{
  "norm": "rmsnorm",
  "beta1": 0.95,
  "doc_mask": true
}
Below are experts of layer 6 (counted from 0) of a mixture-of-experts language model. Rows are named router (the router's row for the expert), down (a neuron's output weights, with its number) and show model dimensions 192-239. Each number is 128 + 24 x the weight over its row's rms, rounded and kept within 0 to 255. Numbers have three digits each.
Before each expert's rows: "comes before" lists some tokens at least twice as common just after its tokens as in all text. This comes from a sample of Wikipedia text that the model never trained on. Tokens count by the router's weight.

# expert 5
comes before: " |", ";", ")", ":", "th", " m"
router:117123125115168144111114167098139094135151150138114075136104166149099145114129151122115126100138132162174111085091116152131137172137167158126118
down0:136133134107146141143111153150127143122104101115154149153130132155135128128062095097137113103148147120153176127109110176104105102138121119111096
down1:144117132131138183105127083130150113107125094168126148128106134089167146158149139126115123085147113133136153106086178123116116128114153155170136
down2:102085132098116129125173157130106119141138123143126114147120141114119111178098143120095129137130171079128129153164147136131144146149153080138171
down3:165091104146118136149126138149103128087086115087091096144107138133149129135093126110146137123119101121095082144141103142145164105137089094135140
down4:145107119121157140135100137131139173139149174138099114158156119092185085131150101099166112105116133103170123153089136135119111091169114149130166
down5:139145121114136122070119129141120126135126125099110134096167160141182162085133144127148120157065167126147126161129141123126153151136158111127130
down6:111138134110130104104107136115107100107173129133140118141142136119102105080124153160130098111116155113117136136175176135177135111097137172122153
down7:155142111148133129129128117178138132155189088145154109129147096113137143099139118144159151143154080119117150108134149136144124109140159098122107
down8:097132142123107125137098131141167154128105094157120139124125132138141103120133137131106160181151128192158134116136166085139140151098127133119084
down9:131125074161135100185125124135140141127110167113086113104109120127126123125147154107110153136107136146143106117133102087098127115122153150100082
down10:127127116105118109100156116151118115157137156102166114171128126105129135099123108124118132125093095115149148119123132094109144145132081151155112
down11:087135144134082101140110098141156121161119120119126132143135122128112155136098145122136153120150158122094095145177139113124203143138094078100098
down12:117151126118143124104123151142099160138144088138139129137114119141150098177106136107117186137094129125086103083151126117138136099113124152150098
down13:125174173108128147144094128138131149097132115145111157122146128098123102130083101128117157128075102152145148104123151162126164110147117108104134
down14:148103103114153121141122096101145131136151135146110096134139089102130113163135146154129099178128118078114123153097124121145128159153165132108159
down15:089083093126108075147141125121163141128155091104124125168119107109132130098167120111114098192130116148142101135063129102101105118112100086053142
down16:112129131135111117131147135115129088088156113142114162160125136124162135120158130107108149136136121163118128102164120117138109114119101152169130
down17:137124119126113160112168142138106090131151172113148169112116163160147140097102091155132172127163106106129185147116085151134107149082106112132134
down18:129129101123126095094126162137147113128126065125079146119125122125105093080108102103164122134120128129174113132124097115150186144129088133104170
down19:124094142164124110106108100133120127110088153110137112086177130115142124174107139157128125097123124174110133110162155148173132116113120133174142
down20:147093115151090161179118110137152183166108124108113118088133116108138120127127097144128162134121087101152115150147115129132159148098137113107157
down21:104114121106126113167108111142150149165100140092155095092097140168167095106140107143105144144117112137118106155140113116148134169147189112167126
down22:123123139103154122130154124134178140119079103078123105140131118104125141117154073141150151123117120152137077144113127109143153120120142104094155
down23:107114143139156142098124148150154087089129113142132107114148155121177111136121146095145126145144169088142131147138125161156127161139121151136130
down24:103152087114084119133111131146120124153122098109154189105106137122135105100090124124132152134137123141136107149106157110144087127142161132128147
down25:112087144122117101150122124111119109145169121102172153140128151128164165103168146115121165137126096099117137129164131114155140154095145142091119
down26:164117150137143117133162141137137086087149141140106124117153120134132132130115132104142168147145122133112152159118132138119121138157143126114133
down27:122149140129188136159131100135134138117142145107131088167129149120124161109137147111126111141166132105098155124146117151085151133160161154172118
down28:077108118126141125074150147111091123127076111148145152142116141108187108115090124107142146136144140152153139121141156097155124148146108103094136
down29:156112157147120113168177169102149095139137118158113071123087123108129125144091127154112118101140127113124136112135149151104107137137163160098168
down30:167133150142096113158141142151130138135105090119141163148097151138124183121150117094150167111106110106076137134114124093064148141080123118177086
down31:125156146084120114080109124147134131133090150137175064112142129115109135109103112109130162126147117127080135120091126107125123164089108114161128
down32:151100120129133146154135102144111105123157126153112181131117137094134162123095109150088097138120126112124149127152121147125080153150151082119161
down33:136105137136090146170118104084127127122073080119135148142100160107161128169114111117089131140117104123117147122120084085154153091163098148099103
down34:148146103151136165120138086110123171130153116106159134099150162107137139061147134140153092109125116129164124142127097099101109135121159127136121
down35:119155139136118119130121120128081148153124107118103120124105131085133099156136144167131142158135162098134144133144146110131075146113146138134121
down36:147094104086134119126167116124166149112146097172086165104105111058121135122130146117151120148168162100145140119147154127122102103150107107152097
down37:141146122081093112145136076126133137123113114100073127128090118133125101118152144103143166116131133095137142112124139167098084149130169153142096
down38:144114114103096128102180128187153161156127136115130151144120139127151161124122139147125157118119113169083061168137154144128122106096079119084120
down39:112140112114105091129085134104155133181110149103146135137163140097143102135104150092112094099102123153144137148156082128133142152151127149126133
down40:143138125127107123108118142094169124125146122162172136122124189173138148137150102107139148124138134087119134152133128118124133103119104110130117
down41:150149090077091146159130122105073088159137143140116132138084152081145094133101123122138170170142112095073131145125074168137132153096144096149161
down42:102093104135122154174105094136130105137151082108101104160123149132168078145128115157149147154149091147110102148118142133147122139144096123145113
down43:133085114124182120129107125108068120113143169112122171138160127125129183113130106110123117101166141116106115124119121143131097127117148116120103
down44:105112137152122150178182089150145102113156106108100126123147133103158116080094140113107168114065123128145138152116132109141149139142157131121127
down45:123164132120145093132180080120105131127121158118115085130148097119099124079187156184126096130135118117128125123194134091153134057125154099112145
down46:105181144132129097122132114130179171060120134121121108148084126130110110115113134149160137142123117167132101130160146134132138112168124097122140
down47:142137097099168106111163135116138111129166119098123119089128165140133126131153143145175110083131127123148148070099145148126101151120148146134139
down48:152147181172108118160166162148125153148141131127093124082125151113138161114118162131139135138102096152162163124108131141120127117137132171114144
down49:130142122129102129139125140108139126112134121164125090095171119138123107120125085156115123120086175148111107143095150120110127102148113113106077
down50:113150118111113130141130119144158122150077130103058115183115110149106122133104149143122152127125131119116187147125138124111117138158137088118159
down51:136147151139154179142113136124171163163145126123122151104114140106094141124119136138146123127132157104145132129136106142081127154140103047117111
down52:117141134103123097134167117167131080116188132132120144136128145110122133117137131133137160129099143064142086133117088165126140125144120142117116
down53:109163127135131156131086084124114130139142123124163134091097092135120114111099128145157122104146131161107076135115157095157150118133179142146137
down54:123115142180104079106105139144147099122108124144147117103137125130096111129117118150116123119153140092083089189126145172196119144137153132143145
down55:179105139108158137154175112133148098077164110123098130120086148082095112091137157112137117124083156157131127167102104113123104126172136133089126
down56:132106132139143138107137083136131152136132114109154120125154134170152108124152136144103135095150155131100144061142116125118122079111099179133128
down57:155122143159126133127149157109135081135183129137116121132117153155098134116146139109130158133154095109141149142173145095151126108105147186100116
down58:174153133137077118134152127112154133174134111139151099112126154103131114115108136111135117143134094108093112098168128138119163118162139131112130
down59:116135126138124132149175096125131138149145132107103126075153146115102088116111143126169162163147098068123100124147152097134148158170115120122117
down60:082121118113129127133137110151113142098156129140146122106116118174067124114185141119118159136111145077146153136159137119093124127101119131145110
down61:122118151143111086118126131108146109127168087172161125158115088093096125100134161191154171155109119103117125145100101153156130136123088129117129
down62:115099134100130125149132120120122143117134143125133165075143118113122147129125146126139101101125130177131092164108092119118131143106139171110134
down63:146080128128112118101146084104070178162125113129111099126104136138112066146120148121069168127121128143133106117127090129101129144120203095142085

# expert 3
comes before: "-", "|", "\n", "==", "The", "==="
router:124100121132167142090095124117170105098158119139133081180083125140110149106093135140151127103142178138129147068143080139095095124105118113149106
down0:090101148155140118160142147117163177086171135138107151137130126134136137126137089107109114182141095088097113136147099110142151147111115107124126
down1:137133133166127147138102105125110099146109134122099138106117094094117160127140136076109138150120144136103099092121133117162129158152089161100154
down2:175100109120083153122106108098122170123114105117107106103154134116100109131129094143090097131134133065157147134108127131100159108191197144078109
down3:204112148116161151152097089141101138106086128115139074125128130151151098122115137099124126124135168122121172110155108106146101155118140114150144
down4:133135157123102163119157129093126099109115096156152140148168100140151119161105133163115108119064122091111129107128127155158119123084135148124138
down5:153166111100144139119151114117155107114189137137149165121146081148117125156113089065088135134088140139087076098151142144111147135128118142145112
down6:172146107125145131085139140138084116139166131122140159124142133148123084139146164137062147135170131142150106098128124158129136166089116163111142
down7:128153129117159129138100114114171121170178107132113151136094124110132172130122099110130181124139136136131124101139152144108101128145126111124080
down8:106142088147111140136174166133107114122140123153128141099134066131115152140101133146160093136141117120108115166184118100104111119163150112076102
down9:108103133127117119148086128146140170147125122119119161140134124121146101109131155116132128155107126177099149112128133191151128108122129164141144
down10:140098148102123116119161169129175134134090130119145130136096067106129126112164126069129133134088094169108088135115159111139130166117120124156092
down11:098150159147109134150193124129136106119142154129168137169079109161136083175118105154124147148120131125114123139141110150096105137146165128119113
down12:139130152150118130121057093147093112144127149119177152154121138115110118092143115127111125125138095102184106126092096077132101134146137141121166
down13:120137164119097141126120146089147149153122160118121141135129144120124160121135146121102102118106148153120147136150111162131157073147139089146115
down14:141149117108146163119128137129125114126115175125097086168117140049100137166102120151092100098137131069147085138115141159154144087125140130159169
down15:125134109123141150087114099156139121105129143180126192161113118090136116128159109084130105111069108150143102108128121137175178155106154115152150
down16:119121139078135109103151138071125115129124161158128159127155097108161163106126152143162128149130084103115115136116130113121132185153125159140111
down17:137137073148143099125147119128129126133130131150116131152177110180158123071096109123131099147138117116122117105123176146081143139132133148139121
down18:163082139149128177147123109132107143175147142104132128130128142153130156081118116103157118107112117148157117125117107155104115157143102134134131
down19:119113103156116113127161137124095148102101115091133106152134148144081148132110081120153138106102185118129065107118083117068158091101132136096142
down20:116143145120136133125117142118132124143128113165113126138172091112163127099131114153139111093131118136156103115120134117077135196152130134123170
down21:151158094139156079091163133152150085081147113136140142108124160107162100140115159118093097127108152095134158178098112143148128107130185143095155
down22:161122078124113137127133169145172116081149129154079108126123092139173131138124103126071133115110114111145129092072121108151128140124097092102158
down23:124112127120158155109114141114142137121121154155151101115107131131146112138117099156158099141121109112133100145105128148133141136149114156090107
down24:100131173110093120111139120130140099125125145093136104110140092159123128131129095127093127119142142060156132113111106122106115102101137123087102
down25:127090101093113181160108139114084175155136090114098115181133116105199121155113074146102138089092116094103095086151101119150114122103144131144142
down26:130163136145140135126106120127129152118105108081121100132134168105136134132109145114163110121095131142120118122123136147127162122121099127142128
down27:111104109129119105146097106097101104113171142119114158151115083084159138089116125138144203127123178180161100153131084127136108111134144149138150
down28:109156130134133091141129131107119120105163156133150139161138110194089147089107073147157121114081146100106149113126098140142151114111160109133135
down29:151144113125079134107110133126146154155082134145099169088126101107165100155135097130134114106119142135158113154149100148126157125148102109139101
down30:143104141124106104118133091174147122102079141103155091140111119107157110099153102098102105141110143148127147115139144141152109144110153155140176
down31:110109090145112166127145137158118097114148120122152161105099123137125116085119130128109179133109156114143157083186129147202156091113111133153088
down32:138163124152130141106158126124127136133110135101111155100161102135143146119092141072145135172137099109153130116102149113102128135136154092164108
down33:095096136142112116110122151128094135154140125145124152107143176153059123136168159144098143121154145108166105121067138172122152144107126118119117
down34:128124091107132149176157152106161164077127121133120108098139105144118135130154127104143103092131130093117151122136149097105127094134098083133152
down35:110110153106123133112159144173125174174090075115125166092158115151127172153117136121128163155136119100154165118140174099127144137151145108072152
down36:100124069080112098137174137175119118104080128122083124105107107139138118163136144117144102140111099128122111141132137150171168089151150103170144
down37:159115157123105139095161154121156103134106109107105139130100168142128096119103125152147105158138116120143171124097142138143152095117144127106088
down38:105161108145136124147122108117092111117125141111140125098179137132152125166123148134101142152170133102114084159146134073161138118168093076108130
down39:152104093088141157186126170111149107122096097120154173135096098128131122128135151103122131123079128137170128157181116155129181095138121124094153
down40:145156118161121144121158129135107107127102128124121120105164148130118134122076149143147161140122118116084095134120132092156123141084093128164131
down41:083124103125168139148164119105118141124146113151076148139126122104140187113119091107104145136117142159164126110139131164142123089112158138123187
down42:126116087127183149118114080122136150094098121126074140156092159150135112158117121130106102133129146094110168114099146087102103121122102089133147
down43:088127133114124114085071133124133130095129110106115107119130158163087063113114159043130136140136076127115133139153130142124131109140122153125110
down44:130155170150129130169118124129154096166128153130143141119102135120130115145155145200121106102107142164156163091160158136156120131136106106138159
down45:171116120141174140107110098135114126138122160139146150153152146137121131133152124140134122095161189103129109172115094107081148142122125146118160
down46:126141147087137117075122102145168127117103125110132123140145144073179124116105121149129158112152090140139098131101104114096143091089109126149096
down47:131126094103116116091116122133148130090106093195115136154120142133109123111111126123089121150103124116138133103085165144137145170123182112110127
down48:139131086158101123140092110168134117072146103159141122147074132124134128138117104132096160179137174114123134141171104148096132104102155121145130
down49:149078128123141109111106138154090129100134116136154124111070110143123143159130131103095102122119108131113073121161106154156136125076153101089101
down50:114107126151132064132145119127162137136168099154117126138130167139103123059081142087145123135115083095139141156113123118129109109132125146140114
down51:147121094072130108144163131130141105133121126120121137093135150151094095137123137119135145160068115159141179170142127154181138140146115127157151
down52:113168145176151107141103155125154127111143122120152129157107113090123106113121153094155106141115150099115130125153126155161133056102126080127130
down53:134107132109145128163142090089204109109110124127100170110160143123136190088120146145160120109125109118148106112143146142133094127128103123142084
down54:101108133165133144135124148103141130097116120105121148097133130112124142119097128097057149136082139102160118133073115128139103133142183126134176
down55:129150117116111086155113144076163133139142103116174115090133141138098161154151123176163115132148117156109076114121094118114145174101128090121172
down56:148107149114113150104121124101123145134176114113143186188113168148089108113158143110171145110149118122107148119099108142126139095108131078111143
down57:121181105169160159159157144100124197122155105074167117153106137116153076103141090121132140116115132129125128097125122121142179136110128171135138
down58:124133095148138142147091158102117128084114091184140124151117074128190138131131084122130145133140094135130145108101118126121133139145093183104156
down59:109148121164160125177147154092159122142114149100099114095124131149139122119157139124127109155132113103167117114153118085088141145119135137138108
down60:161145099133164164099128166080161158095119127136150124141166091136106113088133132162114133107082137151169163124160144161131135082160136169141137
down61:088100136166122124135124115137145157120131065163091123099104136137113140169123106101117133096144117103143109124108148170122121121143089090160084
down62:110095104124133140139101107126131162113151122153116074162121101152087171161119103104152177159139160116168119148116167130137129108134137125158132
down63:124098111179128113154143157144098137106082134131144100133109162114125094111138138115131115149124129133147100104128137132141153149130132144096167

# expert 4
comes before: "\n", " ", ":", " 0", " 1", " 2"
router:099112086166157147147141130105112090105137098146155135121143117132128107114121142132151131079143141146120170098119106166119136136123161156160133
down0:094147113120112110155132157103102097126178124101140150105079129130150139121157137093153120147146115131101121088140124081163172124150142122130122
down1:131139173129121097126128117133135162125132134120091148119131110113096107176103094117096117141113145123155159101106147093155107162165116127091083
down2:123149168171086134114102135130139076112125112154139172119108138154126168088142161140104110126120139142132130158158103135132121138070103125128101
down3:133112146146187174094147115140139113144145060128099125123126092098143147124130098127147135127108153168129138106146127129138092132162130185148166
down4:109147140103084117123091107107112142122124132080149131162122186109163178131138126120102133104120147110134114123174094106118091124123149103133126
down5:121133138129172110070152117150138123109156110149157147110144144201121144154121125150088149150160119110126083131084145109202120088126197159134088
down6:084112144089149148112140102129126141118139156134171134136121145142067127089137154104141137140082132119128125102126089176120104119174104125154116
down7:158138121112100150126129120111150152118125108132133134152127123128097135135160134089125084100103125102116124127101139156156119170141122092086094
down8:118134144116130139150097119141123137098108105140139119112156141130137152138122138090097121105136180147157105144127155140139123137125104129140114
down9:101146112131127116138098106126114153092144130162158106103116118113157159092130151146113172063095147168191128135111162114110100136121140142147135
down10:174150168151098122113120081150120127168125135110149193135115160105158124101118114118141132129068126107132141136110108066107140102096105110090140
down11:091146123100166129121135160150149141142146119106166100132154134170136142190078136093124172168131139097101123153176114119162145115132118131118094
down12:088127136084116128137143158163097097155177140103136122128143103107160124130127073146106113150138124129110139109176105129161096125124113137144136
down13:112149138088129143089160107144114134119139127163106110089130131156118112120178107132108101129136150135162136120107133155141138145096101126099085
down14:129150122118158141150120110106106108132117148151099123147136150138117130140134133125144144135113118150122110115145100117097159138149125113107142
down15:167145119146162182138083142146185104160135109172115146128164102081127144176147126107129124093112129137137111164066139181172119122122124137091117
down16:152129111134091135134146133110118137107100149144084172153143165088109109118137140109086089111139171145108127148162144110143149122146155123127160
down17:139095166104163121122079111145111143127162153164108133113160115129178144174147148119173072100135122129173114129117180137088149134140136112119102
down18:117129116153122118127130130100135152161079132118146123134116121121155137130138084131156130105152153095114108096150091142128094118130097120142130
down19:118146163117128092088124109132145112164109109117145174105138180116143104150107117142114119136133123096110121104113074158131149166141094146139159
down20:112082132139063109083117128133148087130124131134096125147138135161129114147113151164133141120139114144145177124132084149160138121092115163099140
down21:138146150141100104107132122124133145105125138102105129138128114107126149151089136127138119164176138163132114152096150103170169168123149175121118
down22:155104126137128133143118126071141121156132111146121138110092158138127118156123120099140131140115126071134136074120100114166122149116152071141094
down23:160127109148150147082105131159099134158148102176172085162139145163153149145151121141152141133105135137117109144115095139139142123142160127129127
down24:132177122169089176112135173116164143104081140136132145136139119123157157120156130143146079185121150140121100125140131124136159128127143097095131
down25:128145148109155130112139151130146123165111145099140117110121140123120147122098123130145161139156149115113125131115127130149127089153100112155082
down26:137095097087132161085168151131139107063134117125110094139120150139128141119148137113134110117153129151087075137142116153135130087121142160117159
down27:104129119082145114137133097130149109122118106141128148164097130108129146185117060156092101134087103146128132103101077147163116079104107137131116
down28:143130097162097120119118156135117146139116143119119109161123109149121093158100155161134169147098133130170190166123108092138152188108143153143119
down29:125193126153107144156151134110127136099159100159162124125135110138147102124107111127126173071118155136131136114154123126109167069131077145138123
down30:118155163117132127153113169141125127172134122124138158166121092154151137106112146080064144140161144119121130148114123156133141178143107132138164
down31:116175133160128139101117173153101132133125109095159121147136133129123144090124118152152082145148167173110144094140105140119140133137121122135135
down32:144086136164064147087129100146150118175104150159137156146160081141157117103119130109125152108090158158169129130100127153116101109159124120093154
down33:097112100110120142080106082131099129154108142137136086125119123144186112112135131083139147114090139114115147166150115129143131154113133097147074
down34:130147152109117169099095138143130127134099138105091095121109144112113116121145109133100095072159137113125124143115110091159117150130161100125122
down35:144168113109115121141120158080084129176154123116142130072136114171121144154116152148162117126129155163123165143139129134112103144153126096105120
down36:119116136119090106132094186157125151163096163151170146136160140145129140118068123114112121092107133134131160132092120113128132105086145159102117
down37:085114133093137154143133122150138112126175137133149158135095133130131110104120106172211165099127126141107139154149135110138122114131106118100143
down38:111150166113140112101147091131129108108121088149136111102135137165135126150138124073113132132108126132165123078119156148155157129085139148137131
down39:099099110126115141149129117125122091127171091103126100091116088134084132138101117095143104117133109161119126156163150086137137122102118110128146
down40:118087135166158153090131141133091154126124107151140111162126127152132122138120120134122099157138138138115128120099130135094127142101109062116063
down41:094174108150161106187159065145123106141129132098199138123135122144183124126090111148123101121155143100152144133133106161124163108121147135109132
down42:172123121152121134135112122148148131123168147104119115115107123112146136111121132089119148168118102125172107158098094098149098144100197137138101
down43:096116174135146143137131096103161113141155162115124127106117145116162140116095118121138104126153172124135099104110141124156146148153146118135172
down44:142095104124106142113120127198136155155128105112144128124111115114104118090087155112154112117139094148164095113103146168139107130150132126139116
down45:114122123159073094122141148144159119106097121134121077136112124060152123109127117161128061125122173115138128118133131102089120110185108085126129
down46:108115107142187145144140114137075108109123134139154104125102136149114095133148149089081142149130154102111145131145096136136120134124112130138119
down47:144097146116133148156079107112123130185171148175135148122158130099141126122125149119107165112102115085108074157177107069125160156140144098111146
down48:145122130082143190103119148118149139131142142111152118122144120122148117152144126128085134121169151197106141172094106121142148126122157139151120
down49:102129119138128148108186145148118128119137160136117099175112148195125127113129112117121166084129151134133170152119162129133140159137141133136149
down50:130113095098138160107116138087097132142105145101111078118123146129092074122138161104106140078125141114147132143111143057182125138118125128119110
down51:117113151163169143123157128124155095131159153151127103173153151122095125113138147154137131128122127117114094131156151138131084091124152122144145
down52:127161125132125125150140120103085127090111092137102155112160107209116087145175103133142127138131135098144121163146092155131167167128090118131101
down53:132142136123134161077095125097095139116154132107146134192078101156103158115164114145108124123142097075135140127109116098132147150111139149123135
down54:144093163104171107153162149127163163118127111058116116096103070124102136095129142068115168118119166148139169086129154145116052123102164112158118
down55:144143132136123121098158130119120093144186139111127127137124120150043118098102138160169122115095090148115158121161113125146148116142108130123099
down56:111134089136127109164152141149117113123168155149143127126103131107117088100098110134116119138154155140158141092126107128179134138139149140097178
down57:112160136145086138132111109122112132137162155119105132100112160151154166116126144150116135151151128121140146124152134066122078133161136185170165
down58:111099121128122120134116179120152122079128099137119096142144114164132150116124112139090097102135134135107128097099072127149119132137116143159157
down59:140114143130150103171182149127122104135166121104123124131132112120113146123169085145141120084126142105155145109123118142091143151089134157144117
down60:124115112089098187173135101146143110153096143124119122108105153147142147105128115128190131139124087153109128144143114119157115144130133117146078
down61:126140115112091111108126083163189135127147096095182129165132111108118125122139103118086125168126091107110116101070121155128107116095067132133126
down62:165145163124121121138155164116085135130097153138164152127170072092114112124148094103179114145118151112128158127120115142133148110144113130145141
down63:167139128109148089115107120113118173125103187128132135091145126087136154101122109137153115132132108126100131117125116129142115141149149109146137

# expert 1
comes before: " the", " a", " his", " its", " their", " this"
router:134116103156151111108123130097189085115151148117139134141113141157147103108083105156135124102111160172138145114097094105127102115153158119153126
down0:135101121132136139114116100103081143178139123120150114129135148083105111128142126135098165156104072099147125155111133137110151088123121153116096
down1:102142151147135121113160153164153133146169161123134112142146083117137089194152143153141112131104141110118157150159138125143132139101135118124123
down2:160097144130149156122121127188159148131124108175156131170086090147134134100120149132173126153149154106136136112108093114129101145152125091121146
down3:142155108140153105142195123131155100068095117115117154113082133149087128128112129183120096120107152113107130158119142146166119157135107153103142
down4:111124152117126111158107102110155119118089141107108149097107125105134103115140144147159168101150114146104132137098141154102121116117156110117161
down5:140091146133089180136155147131113123121077138158185113119130145120147123136079128141106085093150151148122194167155151151128162096133111080065146
down6:081111157165128136149092157141113158106152152158167139133099108169132107151110114091154139113125164132125140154124124152104145104151165147147089
down7:133122134126164143137162141132137093142097126122126063134144119141157133133141135104105129113093125138129127134135122108091134141102126117112130
down8:127171173128101123122113119133130131124118122153149141090102124126136115138139137124121124151096143110158120136120108123130116093141155164116123
down9:169137115112159182145100143105112141086166127139096102144127121177160151120102131125142103093087127119085100130095121133141123166127165150163080
down10:138099136147124107134086116112101111139127116143101206162120119150146137133099115174181082135120127125129155114082114099142124105136145138144090
down11:126096133115096132116145151161166147120114148133143127167108104109127101112111099161118111109088112142132108146092151119130162148105109113143129
down12:151157125103166113123140157109145135122163125110126151162132126073094117151136114129101106157174120138093107175131140152122100117155122131119136
down13:163072186129145152093126134095114073080137105208103146122145125127148124127118148083136141122109135127113123116139127128141128148076115124095102
down14:132152117130127108128132116101130132117178174124105135154117107146101122136127103125167139095125118145106144139141098111093142102139134105146157
down15:103064123147142119092158099121154102098104099138136165147104098165150090128106124174112118137122118174116127138131083105136128155142146168090087
down16:106080112152136171085103132115111152151103149171125061105121170111121130116128147094135100135135166111153139128140148121154098131108139149129165
down17:155143141128158171180141118116116156145153128126127138133151097167126145132175105131111143136120128117144144120125134126108140159113127149142161
down18:137111123129117118136138107113163133160129132128124106093150120108151110143158099091131167123151131142168108107090090115145120119083107162143137
down19:114159131109125197154137133107095139078142139087131108118135142170108136106120113156141119134116097173134135099121162103166179110132125131093169
down20:154143125149128107147110179167085123121155131149129140187140129121114132132103077127100122105163124146144119088100139105096131171120150205126148
down21:126139149103125132093118150131165107117087102153122110141140122135078096144131150109175118160185111131144098120166119085101084133126156177111128
down22:104118142103143128161110139087143156141115103118139146133090187123104135139139130119123114135122138099112140129142157088130165154116156193077095
down23:079098128152115125148130172088116154138098113099143150139123108133104157135112137134114152101135138095120133115151124090157179106144129130136119
down24:102102148120114128140143147128120124124128154125125094147143054135133143087157127094173142167115140135104128129121097100164135097092127160155115
down25:090089083146121103087164135142143143153119120122099103132133116120081142136084132106100098102116111130117082096166155154117161088120172124158156
down26:157130150123180148129137111100104147134123185170119184105169114112114079116154144128114116128140108152101137122141174152085085117124078165159083
down27:134124133126132126113134152128163126153132107136126118163163107132119108101129157137102091147153087145082096107099148152114113170131092118097122
down28:186134155098146154145118105119149103125162102121115171092118128161108135119115085162117149115120122156135131133155132120154091146112139091150055
down29:115095154118133072117128149118127160165159137105127147173149117083152114119142146129132122124138147141112146123148117103097100171135146184081151
down30:103130135102152137135118143137184101139085132101121136162155112158153166122093153139134143110122144110123146161106150091133125099068125106110085
down31:115112140131110166143100153105118126116181083151165149137157154137075171092135111140117167141102109114097118111147143121195168130164101118075105
down32:143137122137103103160160121150150155130118103158129154118106121110096123130096117139182107132120156126125142105077116150149158124132133151153153
down33:155108178103118124129126156131114156108152139119125164148101128138182139135088166135128111148095082161162108150129084116151126142095159137152107
down34:132099126154110170143134142097111167113151141099131120095138172140150133139131151102123150120096118133134122176107149147133147168126119103128107
down35:147105151133132135087133141143127089087164115125159086143123134179120136149165137108121126156111142140109146071140124128132129124137094135105160
down36:100130078125133127153142106061130181141109108107144106131101157102125141144115117152150129120109124122104055154157129174145171163137101138169088
down37:127138143154108096137161113113127112096177145116123151105117120133117093110110146103124125104146075114163111111156121131149110145093124159130097
down38:150085134135121111162123118132157125127119139108144150089094135123143156126175127148140123132122099124148141118176157179126149081119127098126134
down39:092124140145116117151137152089120146129123122122103159100104127136139165148137131117111103097144112177145099101132147088119141121137148151140185
down40:105087160133132156138086131132140123149158105104171104154129135148104116124104123149137098106101135139155108124192162117121141121126143120142155
down41:109121113173107133130125160174139104125139148108175087135117071132111132121128136144116082127113123127142121115079173111068117117109128117130102
down42:098102121115095121151121168088137154119147137116151112144126108143143103138107118075150146160128092134136159116109118193146139154156151099092157
down43:148105126124127145173130099131191171097133126114144101142122172137132115139148137115127105136168131130094133162136132112132087134119147115152113
down44:089127075112149138126154137137116120102152129101151101175112143153057106145121111173128111121119138116115142130094108149151129118137136128107127
down45:162149139114101103098146090140145138123121120146159133163101072122084155131172086158131067108113153123157142123147130173166105113132124079116116
down46:062145076165133118148161161129107179144111119105134094113112130154142093127111108106151173107104088122096137121147184127114094097136080091168097
down47:125142102136126141118138141148176121130127105117072134121133142122141173131115067134094067100128153109113170085122127121108159082085183153080086
down48:108142099109079109103162132150178122112153123136123113165122139128154149147155130094098098129110161130154143104142156136139130135167147137152125
down49:121110106083104127108122137079152108132138103152144131121107154150132173127155145116152131136099152114100125143133209126136090110093125113107119
down50:143127081121147118105093131128170148153125124140116105105090134083136160128104116115079112146130127080125150130144150135109133122143053100099141
down51:091122153177110145173141144134115146171131120116149123119155152130181105114142122131200121129110107109151146147113136164146118127110157122168155
down52:122126140142127097131120105099136148098115170136113138100076145147130091148169179138125132125103158124127142114116110151117128143117163173124116
down53:105139108125150136149124126145145104107159131088131089148102113178154126123143128130111169137127147098141116092161121165117117108121186106172137
down54:116140117126125134164119117164123148131134090140096166176108153111113142118111120103122142150135148139163172166127123134088147137149165130137094
down55:122129125125137101120119137099081123126113135136140068174130107130166129113114104152108160152160120137100124125089174201173096092130103126141188
down56:114146113110102112090099177107129132116096149198157118109158099113127126145150132128143136139094115109124127139150117121102093137148123128133122
down57:106094118099130146092137110144139131122109145110126119122080119145140104110134171138120156112108120115134159103128141152138154096124122161148127
down58:115172145142111165111122156148112099089093079137114110161111094124161133127127086177110162124126125090137108097155113117120151149118133094132109
down59:125108112174152115126099146122148139159151186134144102140115127179155053101120102139151161121179102100116153098174123077143124129144146176157104
down60:098097131118101073102144129135140097121120103157123065107102133113096112117097162094153128126126111164138101107108117132099150115099143117127089
down61:138138125104109144131118109138151094202149108120124116144124128108089129127103137115105133128127150095113132144129096145114137157122087128127144
down62:097181113174118103102115123079106143103130169119117107096121124164175126118117139160128131136165115127130112079120142132109072100117142133136102
down63:117148141148137122138127117129139100156152124087144101112085131106104141142147118192121176091163129133158143084138110140123112122096127085166140